Experts of a small language model.
Size: 9 layers, vocabulary 8192.
Training: a variant of SOAP for the experts, 2786 steps.
Below are experts of layer 5 (counted from 0) of a mixture-of-experts language model. Rows are named router (the router's row for the expert), gate (a neuron's input weights, with its number), up (a neuron's input weights, with its number), down (a neuron's output weights, with its number) and show model dimensions 0-191. Each number is 500 + 40 x the weight over its row's rms, rounded and kept within 0 to 999. Numbers have three digits each.
Before each expert's rows: "raises" lists some tokens whose logits its average output raises strongly, later layers aside; "comes after" lists some tokens at least twice as common just before its tokens as in all text. This comes from a sample of Wikipedia text that the model never trained on. Tokens count by the router's weight.

# expert 15
raises: "2", "3", "1", "4", "6", "cent"
comes after: " |", " ", "|", ":", " (", ";"
router:545487556559458569412591564531617472468540518503482549534466524504489533461483507491538485481459466504517559469453551501517422560449551455483500564568589505543461552517456540438513459504448493506528529544471431565503470495456564530488471498400502535410484595513536492471521545470477457497558488464551541538522403482492422514475469507527533482535498493472480462499464478492500571545455492415469466518497539529490496500521442529547530523497563583518541537494500559474469476498521521546519453539468468553545460522482466526473479543465535514456483517527531467449481510505486502493
gate4:477471563462555413513567491526517459537449487461487470472468504436479522422474537373549439521571515485509472542491569561459440508526485511493481494455459510472478456505462533459496510517536462522492492528546458570515445519490502471485491549490517504505498551521519437505497459533525523450561474543535532477368499516447506529466490493446520519540502552456459425447611452467521532524490515499413507499451454525541510492532475545502580578531537488495541504601457455512461499489487471474563423494543506503488511534457529487543453490460474478528451558520600529542501501458503475532
up4:454566439530533518473474496480478615507452487505521458581535426554540468523499471505481552462432465533514556493506518510448475484490536476505508530464497550562434476393492558490512425466531543499485532528497479484483603521462489505503548559478471448529512480480560496570593538496475452494520526470494438487493479521523503452572536472535503489503466503417475531572431451552459485434546453523481380541509546473570497441487533491531537476519421485439492458515552548477466526543519450453464492468471464532530496484535508569468493533521569524476488537445513528505445516494546519481
down4:440529459461532509535505503479466486416510446543489548516513565505476558549444491529510475571540544502493498478499463497536491554524465535478504568526493487501460550536484506513465551490505520514528548516548439545515499442393504524466486493523478514433435502480479517418463438583411495533505504519544555489487493455484513518450495527527481513523473538482427412469612456388523455493447491534390528524475431505512459539465439518543494575499460506522509463515459459526526518492453487555632489544526501530504535502530525521528544506456440480550462486534488532442458521428487506526
gate5:593567530497539498469470477536510555433565567519494495547476547484454470568462513513474509523496546533494516575537570542460455552576501543478496452526526470493492482442494590524443512552452564468495459524513526520518538513452572440486518450484556560534498529485519461546525473501476477530566518454472566538484477448490467510446495545467391505433470531519473459475579482523471545440533446502481494530513502551508478486532469558548493476452516591495494534493502586479531509474458482542526425443497452499475436488531483519531545511553492512485545543527531531458450398536516582533
up5:511640483459441421474499555463457539519492541545516521575543479530495498501472458536564565523455507434474456500525506541455498518498466536495563503497500501533598567541502540520545487589470443431482514543518480453498496520521473490473530492517499506443487497579521509589416500487498505531395473472474502450454535521499503515512483472495428447555532519523497458453527505541566558496544466436505552501510432533434482511546483535549541448472462463462508514513472487496517521482446532500397511474456543479464443416521535522523434530487491543535495483520482542430526441507485562550
down5:523463519467452447461458461466442457462449524500459496465511539533493523510450422517465453536499576592537475607470498494534503566573555496518498578527536414505557493538506517457511557434491487487497513480474594488516552517502560508537541517435492545462543537480470560473507497543465470443442492454535473394469425491527514464528491533490489481483547504504507497432548482551489506542496524481541560491484517549548470454495513469439477494523524520580455507553510560503522497551503514509543518497504518572514522469617492513461499539406462490510514502569445428505577514504463553464
gate6:495531528449530478476509559516552436475469543518384493466414456484442516513508603449509499489456483421485501492497499507471503431489560458508489575517559570436466567522533489421486533540530559430510496509521534463535511461486524467484538548440388483465532432512484535440505521516526514488473476524527531526561442547519558525511452536537466565489524409502488541503431533507505485558481553518455465471495576530544486435509453559501508588488521486568435527478494547519473517470511506508502456485470495506482480505496500447492517541465451514476543529502495406453513524444518417455
up6:520486526451482524518541552431561488478454537473590524483459495502480431553507547507500524500470595507554462485547484611578481493550497547389536460500510607455493513530510598488505486569519567498511507482534518471474470524476580475500496483417576477480495541560491482556470507473434491556483563560562511470553485536455496510444514521501487462486530497427476547487546538541388491505506491537497482486509446484478476437533524481505485601471498450445514520475478492480495535493542517502479487509493482503591510471439487465540473526522431500431567501520462532550463527481500481491
down6:472452499462503432498410464458400478443487493443516568522632515502571567536483493482458455429452447465500455515518500513504453514565486496485574531471430538537525517557421477448518513366438488481545473473484449509494452484512490468504437476474494476518440522501425492423536490541536491614565511542472471532466592523461483513468514496433551507478512475427525494520495555472476450533550500551533539547489517476497533532488494460463478529543464505561510513521476496535527500446457478483498486462458523510492520428478537490523553502539514420470529534504473509549495506504488460488
gate7:456407530426500527601513545520529481583515560503477463496501505476523520483539480457589519511475545447526465497552529507499489529502478449479454545478517547490525471527514561474504478531514501469470504502483478580518529515480533541531519549457503559440537475509516516476502506454588521480579445483520542544538484427510543477472500463507501427480639488466463580460545535439484493563514538480470449483448480632560480521577488569489521514497442519529520449462509513517490475529471515536560509520432458500560544542528560514534471557461422561459485518446527508487523546521542508487
up7:525539495467476449560518473518474467491512472507549455564468421486514501495473486534498516445546509487530470479485563449526535455544515517531479522489406429530525528510580468443450493423559467501487463482461494471502394480575462486496500568500524523517427496423583536537545494569438474467506436498482491487450508476455493524531455502432478491501491429530466459449458450428465464470428530497531454480604495490483488467542447552510476564495474517557568559507529499512500484538513477431490523457541510524512495589505526379567494490519506526565491456560449504481527535476503511550
down7:543518468444504540457551490385518496451548465490531535486504479515519505476504584500546448464487541501502457525547500501552471500499552471584490495494515413532521540519502470465485471532460491443533480589478557519475571586420463505493466502573441516422464475426411551527471424592528524469494456483487499464437457451521463496565444492501433502521532482513444477512556485451482498491471508510562585553495489464537468551420505525408501541453529479505459515486523513478487490494515484525571529515487485540454542489448472374534525486483539490487475452511558455500488492500475480519
gate8:520519518500518539441517478480537523551500545448524575582508517495513482456555478421498425505548532499527495563484450496436455512506581507483472566453581472511556563500490425542490513472588471496469461505452484464536462473510505508446483539500454506473503480490421549468452523493532502465491536495465495541560481462498508513546568582546498470512505528459473486501489467517583525509503586423543478493439452566565394486492463514497451532493498530555502490470511581521474462559461508526466530563455451581491531526506426433501481520565467510500474474492610520460514511533487427494
up8:441478546460507509480427452452486514536524558477536503508520397527525483567517561462435460472430529501509468497546567523486516434425496482442540476509503510498436547520525460541408449425489522452508536440492481440490529438477550443469472503488441514509509496490500508596497515502515556483580535449413439557476490535513535440492480462514442549532482499466485524479524512516515497564504476559497446520466485507454520589503559539443479504474467512429498516513502485498418585516545502469451518471495475468503522455466516578428538447535558424466519555522546471508538575502490526480
down8:522525410552511505509512534499520483538511558396612513474511502429531513452423457626514515498495485519491535473491453494517493453453498537558518530507576482535486518448470532425432531444508503515516441513604490476466485526462478473542494512454481481496519489500510512505498458486494457565493463519431437565522447495438535497520447534545480530505549508416523498567428432586475472465497481483427558535504453461602512462557487558518505505524540511554510536464455558460516485480472508514531513492483577533463540495577514515515568500505519509533539490497524507538451538553489559468
gate9:601474496461572547449554489453578530484483522514502477504492493556467524424555469495507474473443485443542489609461478470538551461478504445529467485493530430448518504462446481448590447458503510459521449511537523522551510479528546438450471556450504517477568489487501525490492476486422509487541509457575471494465564466465521500519496597458538512529448592473441523562455525491504530540498468471505451529511589530486492489484473518470529482581518520441525524549501490592511515527501542559466541381479504575432509498533471454497503496512533526446529504529457492528473474545503535528
up9:463503569439390575394491512453523426553472509523400446501494483514477465533500504454423533473560543473487542510445515401499488530470525558374464460482466444473557427454506444483479496473433493535541465548499531455452468451539504503526522481471519528545565485510460566462554462532520483524447529485538507488448444509532518553478573589508558462474446516511519512482513513503418517503493547513472477513469494464485451504521521452393467525497549469443486521514470477565449498477563546518462487458496474517506519501495573540521476482530464511474438498501501481497478467541494517490
down9:531563463510534490495531526520491520506453603515516472510593495549562514406475586538402541534431444547525480471469522461470442463483502466476435511546530431575536474484504473528481465450504478521502544499481472507569471487483538577493512508499584508492442492469503530496533506515455534553405520582502589520510480424518470436480531494508489513497562464550503519573530533487526528519484490509389477528434499513544455545412502521496562528494565512473442538531494505518523484490530549491524530607485460490512463502489490439472573512490480475536526549507459559506531456469495500539
gate10:500452436548476493514460536449553550459482520492555462490574482512428471568505486525516412475470471496519406509568453481500461499448481524530495495563466574466536562445594543505495487528448486470446457486479471502549545442457546468451503505479463453454465485442549483511479501497440468460527518498473429536457455521501496496493543537506476571490499435470537555501487478505464527470473504522454435471520523510488460546605453457523524429535471488426509428471539522448490503555513609545488478488563540557498495444494410487498535619461512471485509505503525523469563498485496461516
up10:446530500527430500588521579460530538467529533512482531471514516437477470462526446512507475526530482530482457531440511540479490525520454490510489525437510533472449473445526560618513568475479556468521525465454486550529522557487575523459558390403519587474427460486501519460518549607486549498441534512449465530551430472454424435493533494499488486482488503508567473537578505482462454513468515471472484482500459501527478496501493470447415501417456512483447529475529481426492451478456545465416470452496496530505478490478539536472482530507523407489488483498533490513513551514459498508
down10:474476526480536499450515591549538476520504475461486431500475499510501515543550537489495473488503587560488477514510517479490449477534530502511538578507490449527502437564445530484462469431495500517568538442545511402510440507458510439497472512501554470442504524534461506462514455481515473502489471510499499563502522403434526533511479491458431490385551496511453513413510468477533468485538487499547520485589466451487524550461517489525514552477577578476550563468518461433482532499600529551497427516533552432537527424516522456521460460450439499484523550501558465463455491452553483470

# expert 13
raises: "==", "op", "1"
comes after: "\n", ".", ")", "==", " ==", "==="
router:527488506527466499455512559537597476477526526477515500495503548502504537487433509390503500490478507475580538458526555489542405593447567458525492464539591502596487468504531569522507480436404529539508464540507466586470441492476550511488491451447540544429468461530544504466549479456501482519578413467517537527485483537511486504490454508521565526506509496479457466553445559551527528535506501406512501444527508560464458440507461471559490507513562536412492503445473538496452482473509493450462503544463523476496513564497464514482515535453545523460435514521520513476478523502431484469
gate4:506539434477543502475423586446487510512483550558533439554458552478485467413489477508507497443519542538473410415507470491487423528487433439587572461533473509562476565481453440544477512552430486519456525498516461502457508529513527498534472549510521592522470449505530442540493491582504521473475490497525507414509532533524550503478542509472460499487455511500491497541413480548411539523522479472486481496491535550489493460510521539485426514480545539443530508504446563524515428481366452483462482491482482517506467585520529487426512488481475529481454499505531483481576491543506494488
up4:469464457476422513517482419505553508503449491524557562477519530568494453523497507475483435501542543454448564508551508514510418432503498584417473486463512498549591462521493529442490554594411525510482425522544461489565466542477505451504430554481523569492496535533518513483468504534532458492459415540464519507492583527531472534538478484524444483441481514477554516440433532500508460505519558559544500517439477472507474508538483460542504492563501549468560568459486500499483466573542492521470514550431528471518512519441484468559517518536442453506475445438434472493458487542479529528
down4:469485547501486437592419478510477481493519482497492438479572524518525512534495523486444441455495518407459583466466547462454467464486469550492522472500468488474576514490538481511534528504490607536568510501487440472469491497401551381471496451548526482477444548483525472458472533540453521535534489528559548438563515489422510495510488473538501502545530514478519522527520496396511515505518500438558556464493448530448498524451465459541498490511418501582484534485423524496516500558539524513461494576532550499471522524460501547529483531534529562502599473507494438496481542453496503439
gate5:517472524534490439468436530526508553440510547480575458416512426526467507469424528467442532485528535491490479453564469514526525467540555512527525496572490461506398485522587490522516517522441503479442465520541493535548436475503570486535452453481500488519475531464529512523474518538516505495540542436465392496521537448527485488539529493504525451483505501531549424462432601477546460439549504514462494490501498483506488470510456520522521571470557510533514437520458619496522539522432542509568476532488481536459574526499539539497514509584577513472496509469525546572456502423493519542
up5:441471524470414535583530510523505549463507557531464507521392478428462502463465490496457444499498497485438571500515504429552553456359524471505512556526477413519459547458471514508465514504539444528488520500492486506553493479509521568598495509474446513509551461585515454474563476470472521485525541482494469481498491505525498498564486507489488487490527500524534505439491521474489556472471537489424455469450414521522427534483445449464497520527472543491491500509472531522439435471524440488560575558479523534459441536529561464476481536548377469498503508526459431507511520454530519508
down5:414538480512519413493480456472548405530515514511504569431562461483472523537489459486511580513497535484487503534467508448480548435522515545485565430518489554454435463520520482563529552419507462526509518484527498437522519591465441446421535501553465495524553503537459535441523524492486453538508512434548474529422532489470469512546549436512549529502488456546467540459547511534460483540487422478471505532526598442512514486522513549508512427553447508522539516521507462467516501470506468460525516438598496520534479542501455448523497486547556506525542548532546497432458489471447542559
gate6:502488550569514528455382528510511564561522513492460427564480468518533557529504501524503481504492580566484418485550496493482452448486505482519571517496465458506546520518586508584536508497398534476455492497512441507432465485508521472489527475556522448493479505437450537480563536422532448486503512494507500477535486586433543509496482504515526515477525568419464521560500500568482456515477545458418463487465526448514517537488441480469434509525471443524497467462497422489559532558510474475384546501497505454493547475473572487477503533478505478461450501495527532500420438484555481520
up6:470469517464546565472553472499435545431492506509568612461481485469428540479493551491483510475418423521529480545519534517560588478565476525449553508520442465507559564522528501522435494540559453501491508506502482493520396486458526458461487564523553490454480469482491552531516488575507465509489463436500495490466509505446459506537536503517470524485434506505591501541530496506458466524578474581508455507513571583545484588498454523530466520541495548466550436464532449530535549533546504426508473471524506474492487547488424525516509517480494515467438470471511457418554512518478457539
down6:562463554486524530521404502499515485464509534474498481493400488507512539588566496515539529435529471440490495503501533447516458463460518506507547516488503490491418456519444534502514536522425475435546489531555452498468518568497516502609481487470487460451502514490534503422480543574427456536423486500503476481468538458470559438415433472500506591583507503448534433450479470509543479458498544578484460591460476477538520457485476533549557565497469456529486488469419513518512506520519570511452419480454475540511492469491531516521581480490471456530469498477509448498494508506504467552
gate7:527568532528482411531478518519487430457509564502454504442510511493528562519503520475513513460511524459544586461551488469489506508511540471513488484488498428545510446546472430491536583497512447511423422485513506471485547456434472513529518536513483576449497467490485391559557545524481481491497528543430437491553498419533481442538514493477489428455478542459469531544479495511444516499486488465499498521436574406500483462494518510511538534452563534464519472424569487494525545512546588479516497494487474532504487526545475506553551474560519500498480520486500430594460471490449411587
up7:469508482511451547513523499485484515457540569479430511559472513517500508599611506539442490553536561504502556483515476477490470448477552457494496488481501441539500456548496473499435549479556465445491470516525486545494560470435558518522573480450523520521501500539568526496510504549402529521510474493405501437535489459400456466470477495466445487577532530472544506524490471548518477543512514472532502494558466513481570560502479524540576542510496503529509596534451496507498491480523517454524554468549451493488489476478526456501505448587514493510483455427484466647517450580537479512
down7:541477528556479477469527485489481536520579507495526453519495491506526426525480445542554496532535444466480486504451504494529586454478525498508516471421479460510529499540472585508566483464504527497486495471494552485466505508435439496521401541553462465487513599497562472501465466434486488481446456462527509509541496493520499517401444405513457546477501464472547486479478522519464506479510567540502509507541496443487441503601496563568530563526484587483497495450518577421533541448531511512411428485554435492451480477399492499485501424546494502525508426520496554481548511524465468505
gate8:509578445500523415530518516442454497547549526370583447466501511517484517488522526530496462497500490464476501514522450515509527505469541521456528545475384496562478459529522482475441488590481439573521592522550448502524496493478491467436549516455490466496485553505495446479538540488433489496524513437452486466482478522397517412486462570499491483499543466517451449525530480555500512529483534537567496480480488495546485493505508497541567542435550499488545540482533500503441414421479525453467548529510528487487519517556570450580516461510508516518584499550489445462514507519449496560
up8:440476495465542512445530472540557550413608503574497450482466473498486568504482562470444441497521474536522526558512499490506539497513567516513457482539404490437498535503523498559508539485566491401458493561477519455511558542509535487545487492466486462525456577459511502520534497434514470495463528504528473460488505572481489510481481554516471482492446577555564490510449579520583542508490511535430550525475492525523503517556512444475512499480526491504523511520504470414521534523459507454507393460493518483483546473530371487499506527563512458487501456440550436477578561528495521462
down8:432515453497534532595449535536573418478501494507483519478467417520515495494556481515471523416473418505464492501503486567550425476423455443518468535508509455494513467469459531532533580463450596508477461451506496557447449457440502565513540471514478528517523457478541575462451523497582527444475462475517514510513498476512497496494444517588492540489507508461463471508454456463517482524536426526462530499518502506520530514507529541493555459494529398564529490520451444497490521477452479543544573406471487497451504490515472455418474483514489471544515580483532512476384514507464504471
gate9:525465479468479420411501442467518556507523530527546554493511514491478612504582451578515434444476447488491480464552565469467514556531543535481541522540472454510441548484562489492546536436513484480512573418471535518435569545518485492445464485460488433499445479549492478552475543470514480546513520498526465479516522491473514452480515509469448555449519487468548501593520512582533495541516524509406506485458548556486483545568574504493500462529498597471491500439521502504467496441543462516473541573487554526509528510530484541491520534516461506421485473519457497494549414564518531480
up9:441510496488407503515490536511485565457499533465500473545507554536571512524462546533509530469488549467545492546465574484552586525576523554449576488509517471560470459514494545447481499497418473517552544510543459517533474554517531528521592429471500508488480490485465498538540517460568502506463526497515516566501488527454479558427457533502569509500503480478503492474521569520491464547502474481524475609508505504430566553519518484569490470480502540496476548521570488534581506480402518486487463540548480422503479598586393482492429479541512484553514498462500465525503476477521444519
down9:479517531514503551473520364489481482530521436492544529531538507493511512428517526536519539493478461490517519526524524530463530483517533463521501525519440530489451421566482498447471549468504535430489489475497487539562576483494517524508523498457511549542513598488545496449556428492477603608483571549492542564497516460506534449488475534530475486509473462486442582400515501517487503504476557527561525506539494503489521530533415527507507492483586498511366544548523535453418459462461528473537512529431484525528503505450541564428533459532491505503483473560505461520534490478488445521
gate10:476489560421455439448443525489471456489526452572529441517487552545504485466531509440484509459543475479563489492470514517513519530482470430475561513512475547506622528500472487519469475531501547542522511464512441529490503528446479484524463515514557482460478521509505417510526497616462505435536512524553455510417455519510461512511499541466497497500490519547486474392490489515522541472534512435514475546500438547530509510541518497459526491560579588448459508459483538474504542473454402534478502488511486545481487602543443474454460495502450475432462521457569427486566500468467580556
up10:507522526458478516527573575460456512511510488493553581530476525454433511468476476512452469509506577523545519504526476529470491429512481542501505458466464532475503476487512501546457482488476467504517486511565416574548443457463515469482439542489508484418423484502536422505473509468490494510473474481520455508490482438414475515528514484461505553475531540560481431415484488505500563456525523391495458444485471540549557493406515522576517489496528537430428504547477505504572491563522528509492530420496478518531459576413471520438519473543416535451509495547528510535596477460528521499
down10:489536571476475497494547537572498552547488552486506569462486495458495418492514493494521546515477580427490499467436506470508500475528518445473465471555508507546507548431524464411521510495412523469501492507553543469494534526579480518550462493445506479483554517528514490485489546487483498510501461455490512545492528474473489523511520455476478525461524496472463527466460480467504501436492509502433572526459543469521431431511466536443580471451541442463559463446521491417443487549550571413477502524514561490498608461541481579492512474522540501453545581478536512375479564561504463496

# expert 10
raises: "1", "2", "4", "5", "3"
comes after: " |", "|", ":", " (", ";", " /"
router:584534488547447533445565528561586468430529494472474536500467509536490566489550459456548493500470485484543578455516500449484461612434582461514450522566619493514458487569453545450515463467408528546478545561520479544462428448460574541485486473404503507407481533532505491510517519485451493534530477479534537508502440469510453464511489531543565518539489508511486516557464518527525513507476444416496456515498521514480452444547484511535487503511577580509513503474503496479472472532538496520492491554473428541524458500502472538459470545474505535477464498545522504471499524521435508455
gate5:423503422503573493509493541484526506507484602515536514515491403512496528479527532485532508462471514479532500489476497522489426477419550468487541471452517505489521559466446559515579477508596564543491500533547513491410515483483492480511472544498551571465501567540480488500432507487522508483465511480512471478563510604548465497525512556532549426456526511495486614470469460472458532547482527491494509512417488520516447427528536493618561445502450578518495497534484512515533465463538497530437466542456504500488482486533557470495485499467507546443473560434543521554559518564458461482
up5:499502493378491434534501550456545545554510512466440477522523522467470428539455435483488485511485472542434547548423488499518495515453560493455611480458505430485455576509477461472552458408498574507476479552490550460547493474516499460556496456437527455405489523480544469436479488518471522501476553501530538452534478451460476565474509506517571485433489449555550451440455467514509510503462405542497541421500497506506477557577480484431567566492522513470490539510459524488503490494506526553508501490468504558532453505418497504519543487475528501485478434522484491548492492554506445523
down5:566468498497518457529484505529520468460482540512539420534483466490531514528550447471535497494494463503514377530504505465469506479545459554551513466507470463527507476508517442510509522551476501501483500435475491466476493542489539584541495462461485544543428384506488498432526530507478473488538487428447516485471524472515507487470538499534460490541484527564492490515518551502526488519480533542468533563514443653500514480462525526528488517513443536547534532497537442476487463563547579356396484556463496449454565521557475470421487529492543511503536458548554449461544445525515511539
gate6:446439526494547485513546526510503511433559536479532509412544534511478531528529483476512488502528486527507530509547549482478542509501562452490508451535503474421472478540445566504481493545493494534458560489569522412440468496540468508476526461476495515434469469512518506506532532473547457450451466431470471521540502505425500576589490562447460491562469511459502613493500459524501549464518538376438441590441458486457543507514500507489516558521518454437457513492524398498475466577483550480464472524499457513494459509537399498542494454553462510516479554522473512549541493483539551505
up6:497572512465472545460493483496540518552475543514504486500520598485486489605469493497514483552470500466501508488497487450459468483449587487521466487441468559450482541468478472552536514492624461479486482544480483514546499568489453528487515485421474482450467488510489530522480525494536501509457533531560470506507556546485538455495451432399519490507496506436516525544525520523576470406500534558507499538495517535554464530508500419468526471490461556644552465471482530492526538605443508514504476459475467527447540512441501447571527478518523455485478552439499488466530593474438522512
down6:591536527486500572493467430451451494453534489570524455493466497523545544480592528546554494459432521465521452463534547517493528491491489474497506507405580489563472559586434438562484464471432541537454488534501498523503495539511474629551453459506542506477451447506418520586518436508450534539550519473490513499504458510495475527501493580528453561523520522471451434497469490507495542525500491479589580495462499523484498505482490474521461458495525493507417482474426495501488450580532495569544548505468509529515521532519476459485495499483469548509498476442521565523491535508516569556
gate7:513534461475422461439500557491538478476486536428508482531525526519562513495475486508526605585515518463450462412514502564494538523535508400557511509458513456479463497523443473479511451495500524440463589606595519477502461457525475476488496545565518534514482544542563553504453481508497490537517558518587488546377493423512491429466547448471481476569457525454494502542593451433448424532509491536515492489454564517426532523498498486539501487495512516518508499517496494488492519446505503500554496526504486535505511540490543480508489437488552490531480526569452580526497538522503455498
up7:526472485470452500540462497476453518516549521495404440413491489469420561514507416509475531552476463514479570429514461603455448510436429421511447490503450478440484484555540464485517473471483498487539495477510521464493490502431421522540478514494427484512547447451506510558471538458519514488450482497434518420505500478539483552541534469521551641506475492484523402476469515492587550490533459432543558548433469526466551507452524505543484518491466524488468522462541502492460518524515529509449511472479489457543500484495526527490511552474466500504470419425489516433484486461490481558
down7:583455564488498523446537479480503494474463511489470511533558429497507604446457523452511507594481429438510557464505456515561430453516517520479523531534520575465516559456483479488476425519490470521435530446499542456580485507520422449508447513567451503430527487473493508566496454497507455541552487507468461494400497574484480480516485561503454491528489464491538465480591457491514511518503533448427500528512544468483557495449461474462523454511474484451528494507492490551534468476558550482505503479532469493448469517464532416527571585544464486524537509494456461474526467553587443536
gate8:545466481514470412374558492520488506537486523482459553456520462528502534574551591453533490501553541447527503518517506505480487479519535478471520480508448478466431470436415487522476527512430510488490503488545483488472497530451537439497500530479488457528489595505556453438549538474544570562457501512547485490476576407478458530510494473478577475487470478502414496497460447431492596465529560472518493443544482511529514504461529493499524476497506501531478509569570511485475447497468534482431487477498507530458569509439495474499494584576411531483516575529490491568476455514450490544
up8:467465452566434516449525506552569464444518503530514480452511520529568483429545495529484436515448522525508496470455537498481500448513488532457467497447561547457505606523495477495505453505510558464540546508524449551482515455501521443451509470505519456502503494522444510429563468509557560550511470479502516536502473555510545508485494520456524514490506529526532500527486459582434517511519469549545487515526489470518521482552533575469489430584476450399456541533476416479532517529455567506481435483465444552466453519363478444517545585516437466510515516483455504454559458460546554491
down8:402475498559564489506429525495446500510493470440516502551572518478532485490518543481476524455480541549450459573618523463528526457465499502562475493474494491532510389503506485454482539428441514563557511479529519587521493522500519617477515489475447513497498488451537537507379496430547511469559513512409525574504493543466464525482546515500527531520483492489529542499524553514537545540530503511466492456478475434438541542481501469434572505502515482522433498473501505470425519492445486476551506489517575431484577538564531492445476463527478494500456527473511513546515528477564477499
gate9:422525518449494494522474429535542549501563451511467452508494429507487561541503481508520548495551606436450512390565462477485521530454544497473456486435493484447452516503577453517435531456508556522493533504509476565494551510504540555487505567486485531443476520482517486505523531528509519537483513428494543582444486477470412456514503517597477506433469509483519525505437503463523522487494465449483457499478483512556441411488441537469445524465558506520450485500546410484469495510581535505499589579495486475524491435517527568502463552496537518475471463474495484450545489557478506555
up9:431432486447500484534503547493583579601468470464448487517522521571500409476545411449515530533546447529517490536483543536467446509514538573481534541464494515499510512460476470460455484515545529414503421548473508467546467479495570521504497480569515596459527499469494515474493543552473513505518552477531455472591564543504521521548499467554478535510516443485510505525490455549486502515542466533506553453452457500536443496560479471515501533541443554479526456447548432544449451561535500535478533465430506558437525474516534526538467547419522536509510450508532523492525517476463415499
down9:520494510461461499459545498455540533470438496475513564487431501574551546492525462560442511434520465517451418445478518516510470555485506484540456502483538451531412535538552547514489526457516488441497513413476538535444480502588492507497495478514459479496493480544519563505527502489503519529487503504505571512362459392490459446468457486469445524544541469517520482541477507490456482485489483576450482447495573493462556512489496569571481444524449427568536517494550475402472534474567512562521486555485446453470526510525529526493472559490486428506512480548447468507550446482497452485
gate10:539572495524512483492455466519591481489467499493544443478547544444547502459501455520530424566536481607452460514557508483569547446547537453500465458505572459585555517502535558528463509547474470472494488556557441508486409480426557419518487516435465521504446496540480525466573540468553536510498558466530496473542487469470506488534518585526526428522480497527531508480512488458428532490429436490486481481453495483530465496499433575572413513487488531527484515523459524481444516457494509501492452475490443512484493431516517484479570478455499500567557444490463520500552506453525449475
up10:474433462482471501572454496448487496545572493506508477546559466458475475521524526460456527529500533474532531473463537555622474480449561537452466503440509504459473499523572493498513496526518433496492495446460471514543593519515480556476509437616513498503524546506491516521503486419415494487525554538520513605483512608485468460438429558523513452482559526519606496591445472483478553518527540528429455519553485552455537520519524527550494474542447559490497544508523518543603471516488518521454469492492495487515510524488471491485550498467508522473537498466459575504528501508486557507
down10:446558576494461455574555443494522554514491500497527596571522508516511538490490576546462554531516534521474483505494445515502488469481464536573450445469565440477509458568499465498481515551516476489401503465495495456465524526529491540491570511545427488539536556536521506449502490539493439475454539462562430469491500461554526452507495523519460590517531495527545472508546399563517553515501543481477496493495523536412567521492468504532517478460490507528464538506459440487516546490534478581526435532533500462510518528530558572480569525518505497473437456439518516573544455493430432456
gate11:505491546506478461533420517461443505524462453532467528548553538509532562521478580560506508496474438505503497488580496534455460503499465406506531516518483419514505492523565503524451392496513479574497493552571546485488474463453538462503528491559490461477482466479491453537524436516466490491572475487507495473470610452415488466513508478504551538551477531454562486490489465472472464462490460453618407564501537528517530480581485472562513464455494562532560487504468542521552489501449514551473464448464481529523551564493456464460513518485572523451449473440481549520554466489472530488
up11:514488501556500553494495448551535490524504488495490467491541531434505431533522466500493466432511559432494490503541486513477531575537500567553502507531577489502478457476405532545434574499485465557527480498406550582518467512544550447582490552453504497503531456460505524477514433494458474548493470546601473494499468496496445525490421533517517421476608476463473629447399501504502507507540538581473500473478525497534488448497486506526501455460517519447472471473503491533518464522445430524503448487506494560481437481508450475495469510504473566420514512511440473538506511489560476507
down11:480450568520543473489468507514496512573507501535470486483490539504508512534528550561568507487522509465515462622533514529504552537471543504491512532480502452457510539412491426465450543515469542467521556494527564510475535518454556454499448556467531534524541534442495587489460473516482489547509470504575587519448442513531451453504469430454523539520544498510522474492461464557474444467527508438475539417466511477416500389439448558456488492485509518439505539483395473522440456462452476542488486525567534522490518469558529502524448460533449448542476537456541535478465544497502561479